config.toml
n_layer = 10
d_model = 512
n_experts = 48
experts_per_token = 3
d_expert = 192
d_shared_expert = 192
activation = "swiglu"
moe_layers = [1, 3, 5, 7, 9]
router_score = "softmax"
normalize_top_k = true
routed_scale = 1.73
balance_loss = 0.00732
balance_bias = false
router_logit_norm = 2.0
n_groups = 4
groups_per_token = 2
init_std_router = 0.0169
lr_router = 0.00054
vocab_size = 19507
norm = "rmsnorm"
norm_eps = 1e-06
tie_embeddings = true
optimizer = "muon_hyperball"
lr = 0.00409
beta1 = 0.95
grad_clip = 1.0
batch_tokens = [32768, 65536, 131072]
seq_len = 384
train_tokens = 497800000
steps = 6503
dataset = "wikipedia_en"
Below are experts of layer 5 (counted from 0) of a mixture-of-experts language model. Rows are named router (the router's row for the expert) and show model dimensions 0-255. Each number is 500 + 40 x the weight over its row's rms, rounded and kept within 0 to 999. Numbers have three digits each.
After each expert's rows: "mostly gets" lists some tokens that are sent to it at least half of the time. This comes from a sample of Wikipedia text that the model never trained on.

# expert 46
router:481499506519463462502560487474482487453455519534569537504507455446483507547460550469600559504480520464479409452436461507443498499560540531571483483525497517478556455508464584555534485484514509568533501423483501498515552473498530463492449434457544508516591492552531500484538526522472515468481516556489467546476535474448515520520555549388496515508561561520507563485553439517451479502529487489532491535473449535438474592489431476484479566526465460496549550529495588470417485440466508490457515509503468425465475562501571448431423499496474512423474395455565461449494531536495524539531532537478546531493468459485568477495488539558492533453468573493436586541445466534525446461446529470548488543516424546472505473493501451539533455501496513535431428539553550492481533484464540
mostly gets: "u", " L", "en", "o", "ol", "ur"

# expert 2
router:548496553527477552559478514537443506448467507450519502544577532481538450506569466441473528497479527500484518526457515492536563488522478467506556551510549498530537470448493466587551486560543508549525445469494531515409450503529498551431464480462430505478502515563541564538487579468456491508537526481477496498501406508525453455480465423546565562451478573534557527481547587475532475530504568445434505558418536482467542505507424461537457475529513558449505511417505507431487452481460468488472513485468533519414502546558524571540497565501506563542576444441477456450500560484513513419609434507423457510425550500485471526490493527516480455454496559500474559475482540435479471581514479473546524496486530480486497510429544494523470493525577520497495599503445489567534456509504463
mostly gets: ".", ").", " In", " time", "\".", ".\""

# expert 5
router:540498486456532453499460514515519503476511454458470505424493498457540514523522474540495516507456536486519515470455505542484404479541475483492512454517538512552542455504494505566569480441500498553504419487488430471531449498510497454479496560590417565554447479396601452473452426498487530472475498517468459514531522424486553501453501551522513486484448527460479515497540494481549503537449511474504496503461472470533437442428560551532510516430520495480448428463493395540543485430487546402446514507464496544471441547523485531511498536458472517449420538482470569488553454540526489524515428498529569497522499515481522503466458493543585544503479409474485535497537552470526538540511521488484497484475472439493460469520442565583438461495473479537496475447445514516541531483464445
mostly gets: "N", "W", "R", "B", " /", "H"

# expert 40
router:459532554457462519451422496540494423499481550436533489449506562480479529496438466513467519486459548562527503517486505494568478463547510505510486495540513563491492551533501501521504488469520508573443466515469549523550558442491528570499473461460507478451421544455469525489523508584504493532497497472490467554549492508478380482564492551461487527572492497494553507551508500473493513413524514472496528514557522509455484468523511496445493496487548561591514488523555466597491455544537474514542503503540534513494474498499529530476503549523560499496494564553534537525521518452520494533509558569531561552536562445528437538538511474519489532494542505524497492457500483548503525510510393465512508576481567560546572502423508537568551517555496498474569478534513493517477430455520528
mostly gets: "ations", "ings", "ions", "ans", "ets", "els"

# expert 18
router:452559469428503471512422474504615527435477550483458548511494474521501466491490611629424521448447552494537518498477494517534533499530443491479433533543437485534430519514509512508433560518506504496448515514461543546496508513487435497464503446505535568491486490482537548539504496518521523536553552543493520509435482533512510460514468588439482506551496501536492496491465452509492544467556499542532450429546463422486516520466547434542541492566516519492440533498531498553507519451483480438455502543466426525490531506496512529497501458507505472533486558448595471531496527438521575518383516475582439465512520526556476526437501454546500536533555490481478510575508516483496502547452472482419477418491439572427461467471565507576520478479505518441511540459532501516514471532511529
mostly gets: " He", " She", " Street", "son", "ville", "ley"

# expert 25
router:537521535490505464522480479481479562483554491500645485468457472509511525511487538520472445543520468417514435536459496445505553467414585540513424441505509544533593476439526543571470543477526495497433538549504571561512433458537497515536479544490521564456500536458530500510512530557547533419622537571488473520505527473504506473551526499529524508542551605487484468529508463485559482466515553589546560544487459486489442462476426547517518468479554555514549514505499509498475460498547567494522507479580537499529515476425507540479417493486575470547488514448552543539457511514493417523453460442498444520520470489507495538567492531527499497498442508506487489592474498570521508517554493540522498503484460505496549549598505456537471481467469495527472479502519448594492452530433526
mostly gets: " used", " released", " made", " played", " found", " All"

# expert 17
router:464494555539582477468481436482513510463519481527521557499540534547480437447489501512483543471460466573518523505474460534566515468448492549535443469541532552490509556548496576514480500528548498472575524485479505446513539466399424491495428530451512587500495444579507536485525439472477553484576499571533516448467530462524482508529483487500508429493560468566487543520522520557454453539580481438420479607544431548426566613484526582535460534591466538530452461456484495520447564419534445490516485537479460510487459545543526523480485463460492535451520534474536484478554481546457514502435494407458503573486544445492533527390495544466445492520498429472521516532526496448507569495495472531485464479521505574550470475511434489504489522533467506425499497578492490493497505520547535
mostly gets: " B", " S", "er", "ch", " American", " John"

# expert 42
router:505516445443460483504545508546487480483507508479455461537515512442501497438506515467470461507501536570498522514504471486507463498543507438546407448440430458454554542460450505446455443474541463489511476547496450558530503482532519442501488501550456506450512483387552500526505509447514562450433511555514558470511491505524531530569466509447550565468528515454501529482487476523555462568495470462498414553459490493571531501505478492556553518501495507474558594502534524566471489473524475536514451510546443437502520545485477464474488527546512480461513454466502546550450514508432497512511464546461501499578503509460462510508491525463480441509494488519513551483448481507554544498544477520446505556527549501479514470539597563487523472467538511549404434498445539506468540548478503
mostly gets: " Th", "°", " level", " field", " Historic", " speed"

# expert 4
router:461517497532533476530468468467440489513537528497439503557583545542524527473509527522483515441556442524501480485559529461509460444433520533485526469490499441473463519411523432636513547453534510563471506491475461523531504565535540481453560483512537508484490559520558562408537537455459567464472525472456501558528435537539541487535441585613475503525413461595501503532544510508491458505494477456442479517476555511470492519476471534549563533540526478423450505439554480411397488439506533494559471460589457489549406425453474473542528463392527457513418506538513469462454540527533561441518483497481488459518501492486453462496572479556502410563508497476515478442468508554539496468524527459460514523545527529523477446529471517519517485509546478487482465510474494469532455467503447
mostly gets: "}", " both", "]", " together", " real", " either"

# expert 9
router:498549473520508501529406485510583518508523575510528513434481437528460469492434504486442533414419535582514458449422512466547465577500588532526435560442452535466465507483510544525505469507500493512535611496501454527529442543509507501504589468476526500442472551486459467615487505540525462478493504518524476517500570508439474444524503513495513512541505524511427482469549522484518479608491507506533451471473483438528462485521459477508537490443504480542453501419497504437495528545457521510565516500508515531468442469459497434499456464458510467507547480416551491547521541497542477496591568508552471448493515606535477435459523527473480469494563483544557558485490482474548580441508504459413510500436530522547590473551530522510504467547507482483494493517514545522521580516514531
mostly gets: " P", "ic", "ot", "op", "et", "ig"

# expert 20
router:516468417492463579529437436569491434461453462492451433499523537507537484506408517533502521517536561499565447484529530435473562496549542509437451525456528539497531474486571464534494468573484489579502528548487548493508478493543559495451544469514566469560512483508548481538470430490477491503434470491434561539394532449489540545504500515535525508553510500490489538525498429471543496451485453472511482547427490521507536512480459523522445475535499464524530464469454467470525395526527488541516519522553495536476530499535452519508483444561466557491492492455534524527493554463515581498575505499452440521495505395505467457423469459509493481527507492491495477490453477515533506497537546493471522530427499502540526490535545444508489583530459445474509458512531470509510583486483468
mostly gets: " first", " one", " this", " season", " c", " second"

# expert 26
router:414486431511462531517463548529516457456498432507562527468496515484495493486472509556426474478527512414535489476603549530435512459466521509522499477523433452508499554511472487576482514560542503508525422481467539512509460535436536503475481435492515485552498526437494476441459507577449463519460509520489514511492495525524517512543496448499405493443483493494495547543437458507524486492550501513547540414408527505570522494521524534496471546526496552498453554557417588604464586461545481473555554520469547491535526528514448471560579499450422462527503531501549537518493551493510524526467526487422478441515460451493487429397487564511500511503543481501563530565491568483451553480507457533487504505551463549502490506478477583530501485481437489547520439518471493567485415455511503
mostly gets: " N", "ir", "os", "ul", "id", "um"

# expert 31
router:508543490510472451490566468466513491470593479512502478513516485484556518536480490531499508487558530457527498519440458476438499538496539485445453523503529527516534488565541512572467434465537516479478492583506487557487436519418540454534526494517532416520457480457534532423535490437459483508498504548469548546459606443525512565460517492529522486539503520531469474475506513564498503472568515448495505420524496557509561505484455523552473458535483475535500485552457473439501677522592447485445579496480406520439499452496485488552470449495482464551447502491488489471555514526558489444549547540496491463476485515451476461555498537496463555459486523509491452504463497480460483515534417493461465495489587429535472515501499553450496516528472546505575529478547540436537435569487568
mostly gets: " who", " As", " these", "ical", " national", " public"

# expert 45
router:463467513500523495495425533551505453546571598534514473448484530427469428484414532522468527503506509506493429472475470508504526541455486469495403529552487475535447537479502503550479522432489504512512513505454491511482493466458488474520569510479518495543523547427491519495494500581564486546452557461535480522521483504527555459510492394594579488408517536525471581535545490444451524488483507526513489535510458472542579493579510449485525444558500496536482499517498455551502435448544512495506625453478512542506562580486466547489516487500509416508581510495613410387454467502501463515494427431459490461516509497466459546525439539470510568404456508468468533481516549430526502443500557516472511499531535482460519520521528498501492552441529467509482489506468519515514490444518553
mostly gets: " New", "ou", " El", " Mar", " Ma", "ä"

# expert 32
router:447509562442536523501526511523527465487513495507536468536455539451632538498493486492543486482469481552458504422544559518501482531517475438542540434536512457440497480522482519508505548458449515453496501540452531483568518590465461545509495440485459487480470525506490467510509504487513528475554478534463492407546586539453541469491582509502568508571465436492523526552470499541454464491476478567429517424510515543554444457480534527597497461532518500471485486432454471522508472499444533537439473509478447504440504566527483536486478542532522463518493473549593446478470509495435467467514512517433498503519523513496539561555541555515499474531504484512556521532452467479540502478614408470501503525477480491490460382563491490406528506515521456446537466443511502563472471475480563
mostly gets: "|", " World", " South", " West", " East", " National"

# expert 28
router:498417464540503518451512487404443597480523508561443509451542502499516538566476511514543543558466487471463501521505526545511535453516452469448588538521484508545447532494436478490485542538555477442468442451463425499491442504463524528475445507464438517487513414444521508483501482493437572500508478519504452500545477428501478420438520443491478472532497513508505489474498465469587492478508540526480521486473596479473548550485562484515570469550396548474404466486512536430459537491440490525515447465572497571490465452546496509483511503533540522514531468472540544475447451481522521511545418525466546579485561462452482468501510514529506372513518495440480512528456486525536505491501498456586500461519468460529508557532474509501519440544484532511449474484538467459542489557537514
mostly gets: " (", " H", "v", "j", "w", "ov"

# expert 1
router:464403545515500472474442547447470543486503559460454422483552428543454502455456483543490561432481484483461512516473515575575493502541508470505577440567519591512506515552481473421490450557506489491499489449532452497474454505499470476473505490549428485471500449529573553522484524496550460483516409478514514541507429425456576473477499507450529501533488525515532467573501606491525510475501546584510512469522515499478436485462584543476449583527500484437515547524557459470475492413458505452497526493510484402494521516441561492512536472492418456474511470494511542531477440445446482483539508488486446510487406497517555497474553478501503506405517538441538541485603476506502476523501569504410504504515552419532435489511473478496519474521488460522447444478533502483440470457524571
mostly gets: " |", " October", " December", " August", " May", " February"

# expert 34
router:560474544485458466482418543446458444528508581492431548471403494513509483542439470482470435527488488559451461468477553572544493535455543506442483461434527475526467486488527569471481535452467509481524552562462426502458464456443534521414484444529457520587474473518509498482506547511539521502520521507475560428491525478564531483525523439413511493534524448562479531539502551516460510575520506521492471449499455535508531466519537498481545499499529461516512470565511532528480517474577567426485452426535444556502524462451571535483458558443462468455524483440451564495534453529511468557432473455477464502432538458517446468500544538534441488585485514523459500483569523450443474520533475415502460514464505537472499512543430467545521499512440471491472450576547467536554504456468464
mostly gets: " to", " out", " under", " into", " through", " near"

# expert 0
router:456556525459440530451515476504490582485516487522512476467455540530479484532492503477483570475469399531461470493509465517538486477533530482474513462529470522516481506553491464400508437515481495538569516445489513526496491467512510528465480500510474456440538476491575494503529489464547490485439440423564465554555519498463447500493506560476497591432455484553438413506554512456447535514556412488524489530518586482513529586543561494536558506424483543494501443488575484558552513521391465492449496498510420497515546575535526496508488532480463532585457507514458527552442547531440497465518471501451489542495539457470498510438395506477483469529459450462490520515558597506550451554544504521510555510485467491525509535505564492551469435492462550525480441479460484478482508513528541
mostly gets: " R", " &", " well", ");", "le", ";"

# expert 13
router:430544480506537552530489493518554469483495506528512512523531553495564495579434468431565488496499510552568523488480513457547498430483443475498472520461474464546536598450476446445491505446476584456461546433513423512452429524516452534554521558493480414512528576474559484555517470464498527463497579588610490475461548452466534495572476468515497555535512568480436511484473441535459489430473540480487539540539525481439531445546520549532451519446541523496453566453437485516504385537514543595512486445553536378462465526514551467457472527509477530473463468532464483455460569492486531505502504491464558492504521437561463552436458494447544505526449565501470516554513499408502509502447424455559514497496555467514475505557522494545528540540469567511517461540509507464466482479427452
mostly gets: " member", " player", " said", " members", " father", " role"

# expert 16
router:422504558486515491460490525514474529472500533536506492468476532491505484520583557490459512510522549460502456518568481540566487519464395480554555440504524458490586509576441537482514487491502470500447528528513449504512518540528511525510514531515510542463509473458526538487452539546506517588418565431491560538548526575541523422516532503548516487430491482553520475481540523520452449486532492556581503470457511516516519469507543529512457487471560481515515521490554523570538488493505424479518470528496592510548481448584495481499506490463527437487465500454531477583568554508539540426552504519508544500455504521503430504491521431413454546527427504521512419471489541543466519396527507475435532462457398472526567496519502508430473508524435475511509442496460493459531511479466553
mostly gets: " mi", " Air", " trans", " Ref", " Mc", " Trans"

# expert 22
router:531445478527490478497595483474536518505558483480505425489456499460462482506470493477556532498524482513464573518514492405440492449494553506485512504526585514525414465507494492496491538473468458420511519457484463502525504560503527476462519432539486487515490546499475492462517529480468573526533499525481514431493445478485423452461519498484490501440523458511509512448525567433455504500466503510514438523492560489574473529511483536509474431492451525486485503462487534558547534596550486541443466565566456541530442475476478536563579523512434515461470483538454459529524617547527511453508465496478462513520505554430485500526541423500482514490458528496527541515483519488503446520410457538531469507528489467467512496523506445481507503485499489559484579452541433489521474467549478
mostly gets: " the", " of", " de", "The", " De", " The"